config = dict(
    num_hidden_layers=10,
    hidden_size=320,
    n_experts=12,
    experts_per_token=2,
    d_expert=224,
    d_shared_expert=256,
    hidden_act='swiglu',
    moe_layers=[1, 2, 3, 4, 5, 6, 7, 8, 9],
    router_score='softmax',
    normalize_top_k=False,
    routed_scale=2.45,
    balance_loss=0.0108,
    balance_bias=False,
    router_cosine_scale=10.0,
    init_std_router=0.0189,
    lr_router=0.000517,
    num_attention_heads=5,
    num_key_value_heads=1,
    head_dim=64,
    vocab_size=16505,
    norm='rmsnorm',
    norm_place='pre',
    norm_eps=1e-06,
    positions='learned+rope',
    rope_theta=10000.0,
    rope_fraction=1.0,
    qk_norm=True,
    attn_scale=0.125,
    tie_word_embeddings=False,
    parallel_block=False,
    init='normal',
    init_std_qkv=0.0278,
    init_std_o=0.0278,
    init_std_up=0.0278,
    init_std_down=0.0,
    optimizer='adamw',
    learning_rate=0.00121,
    lr_mult_qkv=0.4,
    beta1=0.95,
    beta2=0.95,
    lr_head=0.00962,
    warmup_steps=558,
    schedule='wsd',
    decay_fraction=0.837,
    decay_shape='sqrt',
    final_lr_fraction=0.02,
    batch_tokens=131072,
    max_seq_len=1024,
    doc_mask=True,
    z_loss=0.0001,
    train_tokens=1591000000,
    max_steps=12139,
    dataset='wikipedia_en',
)
Below are experts of layer 5 (counted from 0) of a mixture-of-experts language model. Rows are named gate (a neuron's input weights, with its number), up (a neuron's input weights, with its number), down (a neuron's output weights, with its number) and show model dimensions 96-127. Each number is 50 + 10 x the weight over its row's rms, rounded and kept within 0 to 99.
Before each expert's rows: "gets" lists some tokens that make up at least twice as much of what it gets as of all text. This comes from a sample of Wikipedia text that the model never trained on. Tokens count by the router's weight.

# expert 3
gets: ".", " and", ",", ", the", " The", " that"
gate0:56 41 52 62 35 61 42 70 50 33 48 47 38 38 51 57 46 57 48 47 59 46 68 45 56 56 52 55 61 54 62 51
up0:39 37 58 54 37 40 37 43 56 49 47 63 58 44 48 56 45 49 47 46 47 76 64 57 54 39 28 74 49 54 43 51
down0:50 50 46 53 50 55 41 65 68 45 49 61 57 47 60 49 55 45 47 33 61 63 64 58 73 59 54 43 63 62 35 56
gate1:49 59 56 41 67 56 57 35 57 58 45 54 55 45 41 44 54 69 31 62 52 47 63 49 79 50 47 63 60 61 51 67
up1:48 32 42 44 50 56 46 53 59 58 55 64 54 62 41 44 51 57 46 51 46 49 55 41 58 42 55 39 53 35 62 66
down1:47 42 29 60 39 52 70 67 54 53 53 51 61 35 56 35 41 56 47 43 43 53 59 65 61 44 47 48 38 63 51 47
gate2:55 46 42 47 60 56 74 37 55 42 55 49 66 30 57 44 66 46 47 39 69 54 47 55 52 60 61 68 61 51 52 47
up2:36 56 56 49 51 47 53 53 46 66 53 49 62 56 36 45 57 36 64 29 49 47 46 48 35 59 60 36 60 53 61 52
down2:59 58 44 55 48 57 52 39 64 41 54 48 45 43 38 49 39 64 60 51 61 36 56 27 43 56 53 39 53 54 51 60
gate3:50 39 62 48 56 38 25 72 50 52 65 59 49 49 49 28 41 63 56 57 63 53 71 49 57 59 36 37 46 46 40 48
up3:54 46 60 33 62 48 48 48 34 36 46 58 50 56 59 38 59 43 48 48 41 47 37 46 24 52 68 46 48 39 35 51
down3:40 58 61 66 40 36 46 65 37 37 53 50 61 40 40 53 51 56 51 66 45 59 55 38 49 51 58 64 45 51 58 47
gate4:18 56 30 63 42 59 43 49 50 64 46 62 40 68 59 60 45 33 52 42 66 54 58 36 42 42 55 37 38 33 48 65
up4:61 51 27 75 43 51 62 31 48 56 68 52 41 40 53 52 54 53 54 56 52 43 41 45 31 60 60 60 60 41 60 37
down4:42 41 71 64 46 47 46 64 44 57 47 54 54 45 42 49 46 61 62 39 47 50 44 80 64 47 39 28 66 53 48 68
gate5:45 29 56 49 47 50 56 55 58 58 45 49 51 39 33 61 50 41 52 34 62 41 47 45 54 39 47 38 56 37 57 43
up5:62 49 66 54 44 60 64 57 42 63 37 62 60 34 56 34 51 41 57 62 67 31 61 52 51 61 48 41 48 40 46 46
down5:65 43 39 53 46 47 46 48 51 59 34 52 59 41 39 44 28 56 54 41 60 53 58 52 39 31 69 52 50 43 54 48
gate6:50 54 55 47 41 54 49 51 38 34 59 63 44 42 44 51 56 48 57 58 52 34 62 45 40 50 53 62 21 54 45 43
up6:50 48 33 44 59 54 41 50 35 51 50 61 40 53 35 43 50 50 50 43 37 31 56 43 40 40 62 50 58 46 50 51
down6:63 43 59 32 45 71 48 66 42 42 57 50 47 40 41 34 52 45 46 61 60 58 51 43 60 48 29 45 46 45 58 66
gate7:53 57 62 55 45 61 43 57 31 55 53 40 51 69 60 53 64 64 58 64 60 43 63 50 48 43 50 49 56 32 54 73
up7:48 44 46 54 63 52 35 51 55 49 36 55 38 52 52 73 46 71 48 54 48 61 68 55 64 43 54 39 57 50 64 81
down7:45 49 46 48 57 62 40 45 50 61 58 64 54 63 51 63 72 44 52 42 54 68 45 38 53 42 50 46 44 36 53 41
gate8:30 45 35 43 61 33 47 48 65 42 53 55 37 60 74 42 54 52 48 44 45 56 56 41 43 49 46 57 40 59 62 57
up8:65 37 72 49 46 62 53 55 43 54 47 56 56 49 46 54 25 46 56 49 37 51 33 40 33 52 44 51 61 41 45 52
down8:45 39 66 47 48 51 46 40 38 77 48 43 52 53 45 67 51 48 47 65 60 49 63 43 28 60 49 48 71 36 39 61
gate9:61 48 28 45 60 59 45 51 51 29 43 53 52 64 53 50 53 51 44 47 50 42 45 34 60 35 50 45 57 34 51 38
up9:62 41 35 64 35 34 54 42 49 60 42 60 45 55 48 43 56 67 56 73 51 48 67 54 61 55 43 48 46 37 54 49
down9:50 47 48 90 56 39 72 31 54 60 53 56 34 48 47 56 44 38 60 48 58 48 57 42 41 44 23 39 62 63 44 57
gate10:52 43 40 37 43 59 32 46 36 47 45 59 56 55 34 48 50 38 55 52 47 60 55 56 43 48 51 44 63 58 52 53
up10:42 47 44 63 25 46 42 51 43 54 53 55 44 55 58 65 57 44 54 69 44 57 40 56 43 69 40 37 65 49 55 46
down10:43 29 53 55 45 70 54 41 57 48 55 40 35 46 52 67 52 51 49 53 46 48 55 52 60 68 41 60 62 56 66 61
gate11:39 44 36 70 53 62 46 48 50 50 44 57 45 68 36 60 62 33 56 42 73 32 41 42 41 62 55 61 47 24 46 62
up11:48 44 33 60 58 61 48 57 51 36 56 47 44 68 49 60 67 51 57 51 59 41 53 38 40 48 70 52 70 15 34 60
down11:69 52 64 32 41 45 50 52 49 56 44 43 51 28 63 38 39 56 47 63 37 45 56 74 56 47 51 67 39 91 51 43
gate12:43 56 51 56 35 43 47 47 46 55 53 62 57 53 61 34 49 51 67 64 35 37 68 61 39 47 47 64 51 37 52 40
up12:64 45 36 55 53 63 42 48 34 46 47 55 40 56 40 57 60 28 56 49 57 42 50 45 48 64 56 57 58 63 48 51
down12:45 45 39 41 48 55 43 49 23 46 46 42 60 37 45 47 56 71 57 56 50 45 63 22 46 51 53 44 61 60 53 48
gate13:32 54 46 42 46 42 57 51 56 47 51 28 35 45 31 24 66 51 40 57 38 47 51 36 70 52 48 60 47 45 58 40
up13:57 45 40 57 54 47 43 43 55 41 43 36 46 43 43 45 49 61 42 59 55 54 82 54 54 43 65 36 62 52 54 52
down13:25 45 53 50 58 72 54 45 38 51 57 41 54 67 40 38 62 51 36 49 55 58 61 61 55 47 38 61 54 55 52 55
gate14:20 41 48 52 40 48 42 41 62 41 41 55 48 43 62 39 33 52 42 65 56 36 36 57 65 43 50 26 47 43 71 54
up14:28 58 31 45 59 48 47 49 54 32 50 34 55 40 49 59 56 41 47 48 53 51 42 61 43 56 59 58 43 51 61 53
down14:84 42 43 56 46 47 45 44 63 51 44 51 40 55 49 47 33 50 48 42 53 67 25 73 66 45 51 61 44 43 44 42
gate15:56 51 43 48 58 37 51 48 75 66 58 57 36 67 50 70 39 66 52 50 53 52 62 38 39 27 38 55 54 49 51 58
up15:44 40 43 49 36 56 39 61 53 63 65 61 53 54 37 47 55 52 57 50 27 56 50 39 53 60 43 65 63 30 50 52
down15:50 41 42 47 52 49 44 46 67 55 50 55 65 41 53 42 61 58 55 42 47 50 49 17 66 56 61 62 71 45 44 63

# expert 4
gets: "\n", " | ", "\n\n", "; ", " ", ": "
gate0:36 52 60 32 76 63 47 43 53 44 40 36 35 59 52 38 50 59 54 60 46 42 70 41 49 55 63 09 57 47 43 66
up0:33 46 49 49 52 39 51 40 52 34 39 41 44 53 40 50 52 38 42 52 62 36 52 37 69 31 51 45 48 44 55 54
down0:72 26 74 51 40 39 44 63 50 49 77 46 44 52 50 55 36 66 39 71 58 44 52 31 66 40 53 45 54 37 40 64
gate1:48 81 49 52 41 45 47 36 47 27 64 43 45 60 54 38 58 67 64 58 55 53 52 31 63 52 45 49 66 53 60 60
up1:48 48 37 33 51 40 49 58 32 53 58 47 46 46 51 48 31 62 39 33 41 38 43 49 38 41 39 56 75 49 47 71
down1:44 37 57 42 56 34 46 45 67 49 54 40 52 43 48 53 52 58 47 46 55 40 48 54 30 27 60 59 55 35 41 37
gate2:55 42 46 53 64 71 60 61 54 70 60 41 32 55 37 56 58 57 35 48 50 48 51 55 63 60 54 47 57 45 56 37
up2:56 32 45 51 56 53 46 47 49 52 39 47 53 46 44 40 15 51 58 38 55 59 62 49 38 56 65 44 36 55 41 39
down2:70 71 56 45 62 46 60 40 60 31 47 57 61 46 45 36 46 41 44 38 39 60 46 30 51 57 52 59 38 64 46 59
gate3:56 68 45 46 70 70 57 37 50 30 50 58 51 59 44 62 59 42 66 60 50 66 60 49 48 41 57 58 44 43 52 30
up3:59 56 36 57 76 46 41 55 34 57 48 31 38 57 64 52 31 57 64 52 38 44 69 48 36 53 41 47 58 44 42 44
down3:51 56 44 47 52 58 61 37 38 47 31 35 32 61 38 38 51 41 56 54 55 56 58 36 51 65 58 49 77 46 64 48
gate4:46 49 41 63 36 47 52 50 58 70 67 48 53 46 45 61 53 55 69 52 50 61 50 34 49 54 58 56 52 43 46 44
up4:52 38 49 71 54 41 57 50 48 50 36 53 58 43 55 56 42 51 56 60 61 53 39 40 60 45 44 37 40 46 35 67
down4:46 56 60 47 58 37 48 38 56 50 58 48 49 52 63 52 55 43 47 65 50 48 51 49 60 34 50 45 49 33 45 46
gate5:37 56 55 61 65 58 50 46 53 55 53 45 40 41 56 44 62 66 58 58 65 54 48 53 45 48 60 52 23 46 46 63
up5:68 51 52 55 40 56 44 48 55 46 51 56 58 59 53 69 33 48 36 57 53 57 52 36 42 56 63 46 57 47 50 65
down5:34 57 33 47 41 56 49 40 32 37 34 65 61 50 54 43 54 41 61 66 62 33 49 76 48 47 35 53 59 50 49 50
gate6:49 43 46 42 65 61 51 63 52 64 60 69 46 56 57 45 45 49 43 45 44 44 46 45 60 39 41 43 46 46 38 50
up6:37 58 47 68 67 63 39 33 52 63 33 51 53 59 51 51 67 41 61 68 62 75 45 45 45 45 53 63 53 57 47 39
down6:50 32 41 62 69 16 56 59 64 45 49 78 45 65 56 38 40 61 58 32 49 48 44 34 38 45 54 45 47 61 45 55
gate7:36 72 47 50 61 46 63 58 46 35 48 64 47 83 43 63 56 63 30 43 49 44 43 36 40 59 47 56 48 45 36 60
up7:54 52 46 30 34 42 66 38 39 37 53 54 54 58 43 53 70 55 47 58 57 40 54 61 41 60 63 55 41 54 42 45
down7:49 54 55 28 46 47 60 39 50 47 49 57 55 57 58 66 59 58 53 44 46 54 58 35 47 33 38 41 47 23 43 55
gate8:23 53 46 60 41 44 60 41 55 44 54 36 25 65 43 45 37 57 33 57 36 31 46 49 56 49 38 45 67 45 49 60
up8:37 57 43 59 54 54 43 35 62 62 35 31 50 44 55 53 48 40 55 57 56 56 42 52 47 43 43 56 47 55 55 49
down8:60 40 49 41 53 50 67 50 37 54 68 56 41 59 52 56 35 50 50 43 34 43 62 71 49 31 47 42 49 51 46 70
gate9:53 38 49 45 67 61 47 67 49 44 56 53 45 61 54 45 42 42 56 23 46 57 71 46 56 47 48 58 54 54 61 48
up9:32 37 55 54 49 54 51 60 32 59 57 39 52 66 54 19 60 41 52 51 50 50 59 49 32 47 53 39 55 43 67 48
down9:43 53 58 54 56 48 47 52 58 60 51 50 57 32 34 55 61 48 43 46 47 56 63 48 62 44 36 40 46 58 35 49
gate10:36 57 47 49 66 59 57 54 74 38 36 49 45 42 45 64 44 53 39 60 53 62 35 30 53 56 35 38 35 44 43 53
up10:48 55 54 50 58 49 52 71 43 48 76 45 46 56 52 46 77 42 56 46 37 50 58 60 47 56 56 65 64 51 46 39
down10:41 67 38 48 56 39 41 61 56 47 34 57 53 41 59 50 48 35 56 57 57 46 56 51 56 43 42 51 42 45 53 38
gate11:45 51 45 51 56 39 48 55 44 54 41 44 61 46 48 54 66 39 46 37 41 57 51 49 43 33 40 46 63 50 38 41
up11:52 57 45 38 42 50 54 41 62 43 37 55 53 54 48 69 46 51 52 51 32 32 56 42 33 56 75 62 37 57 38 54
down11:36 56 26 56 52 55 31 48 57 56 41 35 63 52 47 57 46 56 46 42 31 63 34 45 43 57 45 49 46 48 41 39
gate12:56 43 52 58 50 38 37 51 56 44 50 59 36 31 45 32 55 56 50 56 53 51 40 45 68 47 50 45 56 52 55 62
up12:41 46 44 47 57 51 62 54 52 48 53 48 37 58 43 35 70 58 45 57 46 58 40 40 54 50 44 53 64 40 55 50
down12:42 53 36 52 51 57 53 49 52 56 37 47 43 37 42 68 52 51 48 44 39 51 57 43 50 35 54 54 58 41 53 49
gate13:40 66 52 50 53 44 38 53 71 58 56 67 46 58 37 63 58 59 51 45 40 41 47 46 49 53 46 62 66 40 36 50
up13:44 41 56 37 58 45 38 57 45 72 49 67 34 59 32 45 57 47 36 59 54 63 61 54 57 43 37 58 57 57 35 36
down13:51 48 45 42 41 64 48 41 38 58 57 24 44 50 45 41 43 53 36 53 52 36 48 76 51 70 42 58 43 66 45 58
gate14:57 57 48 62 51 44 57 65 38 48 67 58 51 42 42 59 59 44 34 51 42 56 50 47 53 48 46 56 55 47 48 54
up14:76 57 50 32 41 39 62 56 51 41 46 61 64 53 39 37 54 37 31 39 39 44 44 41 44 46 53 53 46 39 51 51
down14:59 49 54 30 44 64 39 29 56 49 44 34 53 61 43 53 49 42 44 61 61 41 47 73 42 35 34 50 42 52 38 45
gate15:54 53 55 52 53 44 68 45 65 45 52 53 49 54 49 53 65 51 38 53 55 66 38 36 63 48 60 39 39 49 49 52
up15:36 52 60 54 45 45 82 47 50 67 45 70 45 52 51 36 53 64 49 54 53 55 29 41 39 54 61 53 43 60 52 63
down15:62 59 54 66 61 42 48 54 54 51 43 56 59 38 45 63 57 44 60 46 56 70 29 24 33 63 41 38 52 55 67 50

# expert 11
gets: "\n\n", "\n", "1", "2", "| ", " | "
gate0:53 61 30 56 82 63 47 56 32 58 56 41 49 25 70 55 49 44 49 52 42 55 53 47 42 60 47 60 61 39 63 53
up0:54 35 44 42 40 48 35 40 49 43 27 61 42 57 50 55 59 44 37 53 32 55 35 55 56 55 55 50 66 52 54 41
down0:37 37 48 65 50 41 67 34 42 69 52 39 44 51 49 52 40 61 53 40 61 49 34 58 69 37 27 49 63 34 34 39
gate1:55 68 62 39 39 45 72 55 47 45 54 55 46 60 70 48 42 53 58 64 41 55 56 49 59 44 55 57 55 40 46 46
up1:50 56 59 47 48 53 55 44 22 38 68 39 56 42 49 45 33 58 48 55 42 45 46 55 64 43 57 48 43 42 58 38
down1:58 59 39 31 57 36 57 54 51 49 57 51 43 67 39 48 49 37 62 48 34 59 51 43 32 52 48 59 56 36 39 40
gate2:64 43 33 54 60 45 48 63 79 56 56 52 50 59 41 34 57 72 49 47 52 37 46 41 42 46 29 42 53 44 38 45
up2:43 49 50 62 47 58 58 51 40 67 43 63 57 46 60 47 56 51 56 48 50 50 51 58 51 66 51 50 22 53 44 50
down2:51 45 53 63 56 65 67 63 39 71 46 35 57 52 48 49 39 46 42 35 54 55 61 46 59 65 52 50 36 61 46 55
gate3:43 42 33 66 36 58 46 29 54 51 41 43 69 46 40 60 34 52 34 60 33 41 48 43 49 44 38 57 21 53 42 53
up3:71 54 58 75 42 61 57 43 52 48 67 56 47 53 44 46 56 50 50 48 59 57 52 70 41 46 48 70 52 54 43 54
down3:53 56 58 50 40 44 47 53 59 64 35 55 46 43 56 52 48 34 49 59 45 63 63 40 43 46 61 42 66 42 52 63
gate4:59 65 53 55 52 61 47 65 50 53 55 37 53 44 40 54 38 37 23 47 42 34 33 40 53 70 53 40 55 67 48 62
up4:41 55 52 49 50 51 43 39 64 54 52 42 62 59 33 56 75 45 64 70 37 42 48 41 57 40 49 48 53 41 37 64
down4:62 45 49 57 54 36 43 41 49 49 50 51 38 46 47 35 53 55 56 50 43 53 57 46 49 54 62 77 41 53 37 28
gate5:71 51 44 62 44 41 48 49 45 51 62 56 42 57 40 62 48 57 42 34 53 44 42 50 46 36 43 34 44 50 39 39
up5:57 61 64 54 55 46 58 39 50 41 31 43 51 32 56 54 59 58 42 32 46 61 62 47 63 50 56 55 59 52 55 35
down5:37 36 26 66 47 63 37 52 47 48 55 67 51 53 64 59 55 54 59 51 54 42 50 61 54 42 68 48 54 68 58 37
gate6:47 62 24 75 50 55 43 51 54 35 33 57 47 21 56 39 44 31 51 54 44 49 33 39 40 52 65 34 49 52 34 52
up6:46 39 45 55 35 48 41 57 45 66 39 48 51 60 44 45 51 34 60 60 54 50 37 48 33 50 50 51 55 39 46 39
down6:49 39 43 47 44 44 46 54 55 51 65 38 54 51 54 51 55 61 35 66 39 64 37 46 35 41 55 42 57 55 80 52
gate7:48 60 45 47 48 55 49 48 49 45 61 36 51 46 45 36 45 50 54 52 49 42 40 44 42 57 46 27 41 41 33 40
up7:60 51 64 53 58 56 40 41 71 38 54 36 32 66 59 48 39 55 73 40 68 49 33 55 67 47 58 59 59 38 48 37
down7:39 51 60 81 55 38 54 57 54 50 49 38 59 53 37 41 44 39 44 44 37 48 35 37 61 45 51 50 51 42 49 37
gate8:57 52 42 46 50 49 50 42 54 68 43 44 65 61 59 49 44 53 67 56 48 51 31 44 42 28 58 47 45 36 51 42
up8:56 50 55 50 55 58 51 61 38 49 69 41 42 38 48 52 33 47 44 65 56 45 47 49 46 67 54 49 32 51 48 60
down8:36 47 40 60 43 59 42 34 49 52 49 53 46 65 54 45 48 55 36 63 76 46 56 38 46 48 59 72 59 48 41 43
gate9:51 55 50 74 67 44 58 38 50 42 37 49 65 52 48 52 58 63 54 40 46 43 42 47 55 44 60 75 51 30 51 45
up9:51 44 54 36 24 66 29 56 39 59 60 64 62 33 56 46 46 52 41 63 64 48 31 55 55 49 47 57 46 48 59 53
down9:41 41 63 33 38 63 45 66 36 53 66 47 59 43 59 61 45 59 43 41 59 61 59 39 58 66 47 56 54 53 45 51
gate10:36 46 55 51 41 32 52 36 66 63 48 59 51 41 56 57 49 35 28 44 45 39 55 48 53 46 37 68 36 43 42 38
up10:46 59 52 53 53 46 49 52 48 53 47 81 52 62 35 52 51 59 37 50 45 63 41 50 56 48 57 69 54 54 53 52
down10:42 51 36 43 54 44 45 45 56 48 42 49 53 35 57 54 43 43 56 45 79 48 54 73 42 51 64 55 58 52 54 47
gate11:63 61 49 53 58 57 42 68 43 59 65 52 45 46 33 53 69 40 60 43 60 37 45 54 49 47 60 60 63 66 59 60
up11:50 21 34 59 42 41 42 40 64 61 66 41 38 53 52 42 48 46 64 49 68 63 52 46 73 53 49 57 50 55 59 46
down11:51 42 46 52 65 53 52 70 47 50 46 48 40 49 30 53 59 37 42 53 36 46 48 75 48 43 61 67 47 52 50 57
gate12:49 42 40 45 57 30 68 52 35 52 27 24 33 46 59 49 42 68 46 59 45 61 45 51 51 62 58 53 51 41 35 46
up12:65 42 49 40 42 33 61 33 60 38 53 46 68 44 51 52 36 41 49 65 61 65 50 53 44 53 47 62 48 51 65 48
down12:29 49 43 49 48 53 43 37 50 62 64 36 38 47 32 51 42 52 47 64 49 53 58 68 42 55 42 57 41 43 21 47
gate13:53 55 48 33 50 52 49 75 41 48 37 65 60 37 67 52 63 44 29 42 58 52 40 40 45 37 48 67 52 49 49 48
up13:50 36 50 38 48 63 44 59 62 39 63 44 58 31 62 62 37 52 60 35 43 64 44 45 50 41 62 51 44 81 43 55
down13:34 66 49 47 56 57 47 52 50 41 48 46 54 68 58 48 57 58 53 54 39 59 55 15 36 71 39 49 55 52 49 37
gate14:47 46 54 54 60 56 56 55 56 50 43 51 55 55 49 33 46 57 51 54 56 55 45 39 70 37 36 52 44 59 68 63
up14:33 61 70 51 49 55 54 43 40 56 55 47 50 43 55 44 59 44 56 53 73 65 58 59 46 53 68 48 59 71 59 46
down14:78 51 53 49 42 68 29 37 56 39 51 44 44 39 41 46 55 34 68 50 53 67 50 46 61 43 28 57 65 54 57 30
gate15:42 57 52 38 58 52 51 49 47 60 53 39 60 54 40 55 58 48 47 44 35 45 49 55 49 55 46 49 34 53 34 45
up15:40 36 38 50 44 48 68 61 46 46 41 57 48 57 56 49 54 66 46 31 56 46 64 49 53 33 39 66 57 44 47 40
down15:36 46 45 62 40 49 48 47 51 62 60 44 45 51 35 40 50 58 52 46 51 50 34 54 63 61 50 55 60 47 46 53

# expert 0
gets: "1", ":", "-", " |", "2", "|"
gate0:50 54 27 36 56 47 50 55 47 51 58 42 41 52 52 53 42 46 47 50 43 40 50 47 57 63 46 32 52 53 46 61
up0:57 60 46 47 54 57 33 45 24 44 54 48 39 50 61 54 51 50 33 51 54 27 54 56 58 38 30 56 42 38 32 47
down0:42 48 60 49 41 71 47 45 49 62 49 43 52 58 66 48 58 52 38 49 59 40 54 19 22 66 50 58 40 53 49 48
gate1:60 31 38 61 59 76 39 44 47 51 72 43 42 46 52 48 48 40 58 49 46 43 40 38 62 53 48 50 36 52 35 38
up1:33 49 56 46 54 45 40 43 42 43 57 65 58 44 57 47 56 63 57 32 39 72 59 50 56 55 36 54 63 44 54 51
down1:45 46 55 39 39 53 38 63 41 44 51 63 54 46 50 49 50 46 50 45 53 55 48 00 49 33 58 49 46 52 58 55
gate2:61 44 65 48 39 34 32 59 32 62 68 48 52 43 77 60 47 53 68 42 72 62 47 27 66 37 33 46 48 31 44 55
up2:65 48 44 48 60 47 69 40 55 50 50 41 45 65 53 60 59 55 27 37 49 66 59 45 58 62 47 45 66 54 51 35
down2:39 50 45 57 59 52 35 53 37 46 56 48 63 43 33 52 50 43 65 49 50 50 47 80 51 47 56 35 45 54 51 45
gate3:49 70 50 38 57 39 46 49 51 55 58 53 68 50 49 54 45 62 56 61 37 40 59 40 35 64 40 33 37 55 52 48
up3:51 35 44 53 49 58 53 62 69 55 46 42 37 65 55 38 54 43 34 34 61 37 67 37 55 45 44 56 46 51 49 60
down3:35 48 52 42 70 46 53 36 69 39 21 47 63 53 41 59 43 33 43 37 48 50 55 39 42 50 58 50 48 66 41 46
gate4:56 44 62 49 56 32 41 40 33 38 55 56 40 49 53 40 62 51 26 57 54 54 64 31 61 50 43 46 45 30 54 69
up4:56 38 49 63 60 51 37 39 52 46 51 27 62 36 49 60 44 56 67 52 63 69 49 49 50 46 52 63 66 64 52 39
down4:51 55 48 43 49 44 67 46 45 59 32 43 50 47 38 61 47 61 49 71 52 59 49 32 34 39 50 59 55 61 50 53
gate5:51 44 61 49 40 62 44 47 41 36 57 54 61 32 46 57 29 58 54 54 42 55 52 46 50 47 55 57 55 49 41 37
up5:59 50 54 41 42 65 37 38 53 45 69 53 58 61 55 52 56 41 54 63 76 57 71 43 42 59 48 51 57 53 52 47
down5:24 45 49 57 66 46 69 44 39 55 54 43 41 51 41 28 57 48 57 55 55 56 51 57 66 60 50 54 60 51 38 47
gate6:31 57 49 50 48 46 46 42 56 58 56 45 53 48 44 40 65 38 43 67 46 55 59 49 57 50 69 68 36 46 63 60
up6:28 51 46 63 12 35 51 46 54 47 45 55 40 44 47 56 55 52 55 48 71 68 43 47 45 55 40 70 58 53 48 58
down6:59 61 48 43 49 75 49 64 33 47 58 58 68 46 53 42 56 26 49 44 63 46 55 22 54 46 46 57 43 33 37 56
gate7:54 51 56 52 66 43 42 56 49 50 32 39 39 62 45 49 45 45 42 38 49 44 51 36 58 51 48 40 48 51 62 77
up7:57 50 59 58 55 65 56 49 62 40 50 47 36 45 57 68 48 39 40 44 52 45 41 40 51 56 63 59 53 59 57 51
down7:43 71 46 45 42 41 50 46 44 67 49 55 40 38 43 67 39 37 67 49 71 40 46 39 59 62 44 57 47 38 59 44
gate8:65 58 37 51 66 70 47 51 40 52 47 62 48 53 49 53 55 50 58 55 58 38 37 47 59 52 35 63 54 26 47 54
up8:55 49 57 47 49 38 51 58 60 63 56 57 52 43 72 46 62 54 49 31 49 52 47 45 45 49 47 75 52 46 50 45
down8:56 37 47 61 55 48 41 43 49 53 57 64 70 38 63 43 48 62 37 40 39 54 40 31 50 52 37 61 44 40 61 54
gate9:49 56 38 50 52 36 71 40 52 63 35 48 51 42 49 56 44 74 51 57 38 43 64 48 67 37 66 56 40 46 48 71
up9:59 43 53 53 60 54 56 52 65 40 59 60 50 49 62 34 55 50 64 47 62 42 39 52 42 34 55 58 54 48 54 22
down9:57 51 39 47 43 63 53 61 43 55 57 60 56 58 34 43 44 53 47 57 47 59 34 60 53 45 33 44 67 63 49 50
gate10:47 52 53 55 47 60 49 57 35 48 41 52 47 52 55 54 35 47 53 51 44 35 47 63 36 42 64 57 61 48 50 49
up10:59 51 35 79 47 45 27 44 46 36 42 51 50 52 40 35 53 46 59 63 44 55 45 58 49 50 52 33 58 40 55 41
down10:46 37 54 44 55 52 40 45 51 41 43 23 55 51 45 51 57 52 52 52 52 32 45 56 49 47 51 49 55 59 60 55
gate11:46 56 47 50 52 69 43 55 54 44 63 51 51 50 68 57 45 62 56 51 61 55 43 39 47 45 38 34 34 40 43 64
up11:33 53 48 49 45 50 50 45 50 45 40 59 44 60 49 41 59 58 54 39 40 36 44 30 49 60 49 57 38 56 57 66
down11:77 63 57 50 43 48 40 60 49 60 29 40 41 32 64 47 51 65 54 59 28 43 71 71 74 41 50 46 37 59 43 33
gate12:40 64 33 54 41 49 43 39 57 54 64 38 58 45 47 49 55 43 40 54 45 72 49 57 43 60 49 34 47 34 63 41
up12:39 52 43 56 52 49 20 45 46 61 53 69 59 49 54 40 45 55 42 46 48 65 56 55 49 53 54 35 65 33 35 56
down12:37 43 33 51 30 45 66 77 48 38 45 45 50 57 61 47 36 53 38 42 31 42 55 41 62 33 41 32 62 52 44 54
gate13:36 55 52 44 47 39 50 63 50 44 55 52 54 49 67 39 39 54 33 53 43 45 48 36 43 50 38 55 54 42 22 70
up13:61 44 64 57 56 57 60 49 60 50 74 67 57 50 43 35 63 47 59 39 57 41 28 59 50 59 29 62 33 39 56 51
down13:59 45 46 66 47 55 45 75 41 36 34 53 50 59 50 55 47 45 57 75 55 29 28 59 47 56 52 54 42 46 51 52
gate14:63 60 25 52 53 65 54 55 29 68 52 47 41 63 49 54 59 38 50 49 51 53 59 52 46 41 51 52 41 62 57 49
up14:37 48 44 38 43 57 45 53 55 47 44 44 30 35 49 47 40 51 56 26 39 52 65 49 42 51 48 51 37 49 45 34
down14:35 59 56 33 44 64 53 50 50 67 35 67 52 45 53 52 47 55 56 40 52 51 37 66 39 58 44 67 36 44 54 47
gate15:75 62 56 67 54 47 57 43 49 57 43 54 57 46 51 50 63 35 47 45 31 44 51 51 48 48 58 60 46 49 49 41
up15:49 48 57 44 41 54 52 33 41 46 45 53 45 18 42 45 70 64 64 34 55 53 59 59 60 54 58 47 63 64 53 58
down15:52 43 51 43 66 33 58 56 52 45 34 44 67 55 66 66 56 45 52 61 43 44 54 21 37 58 54 61 37 58 56 45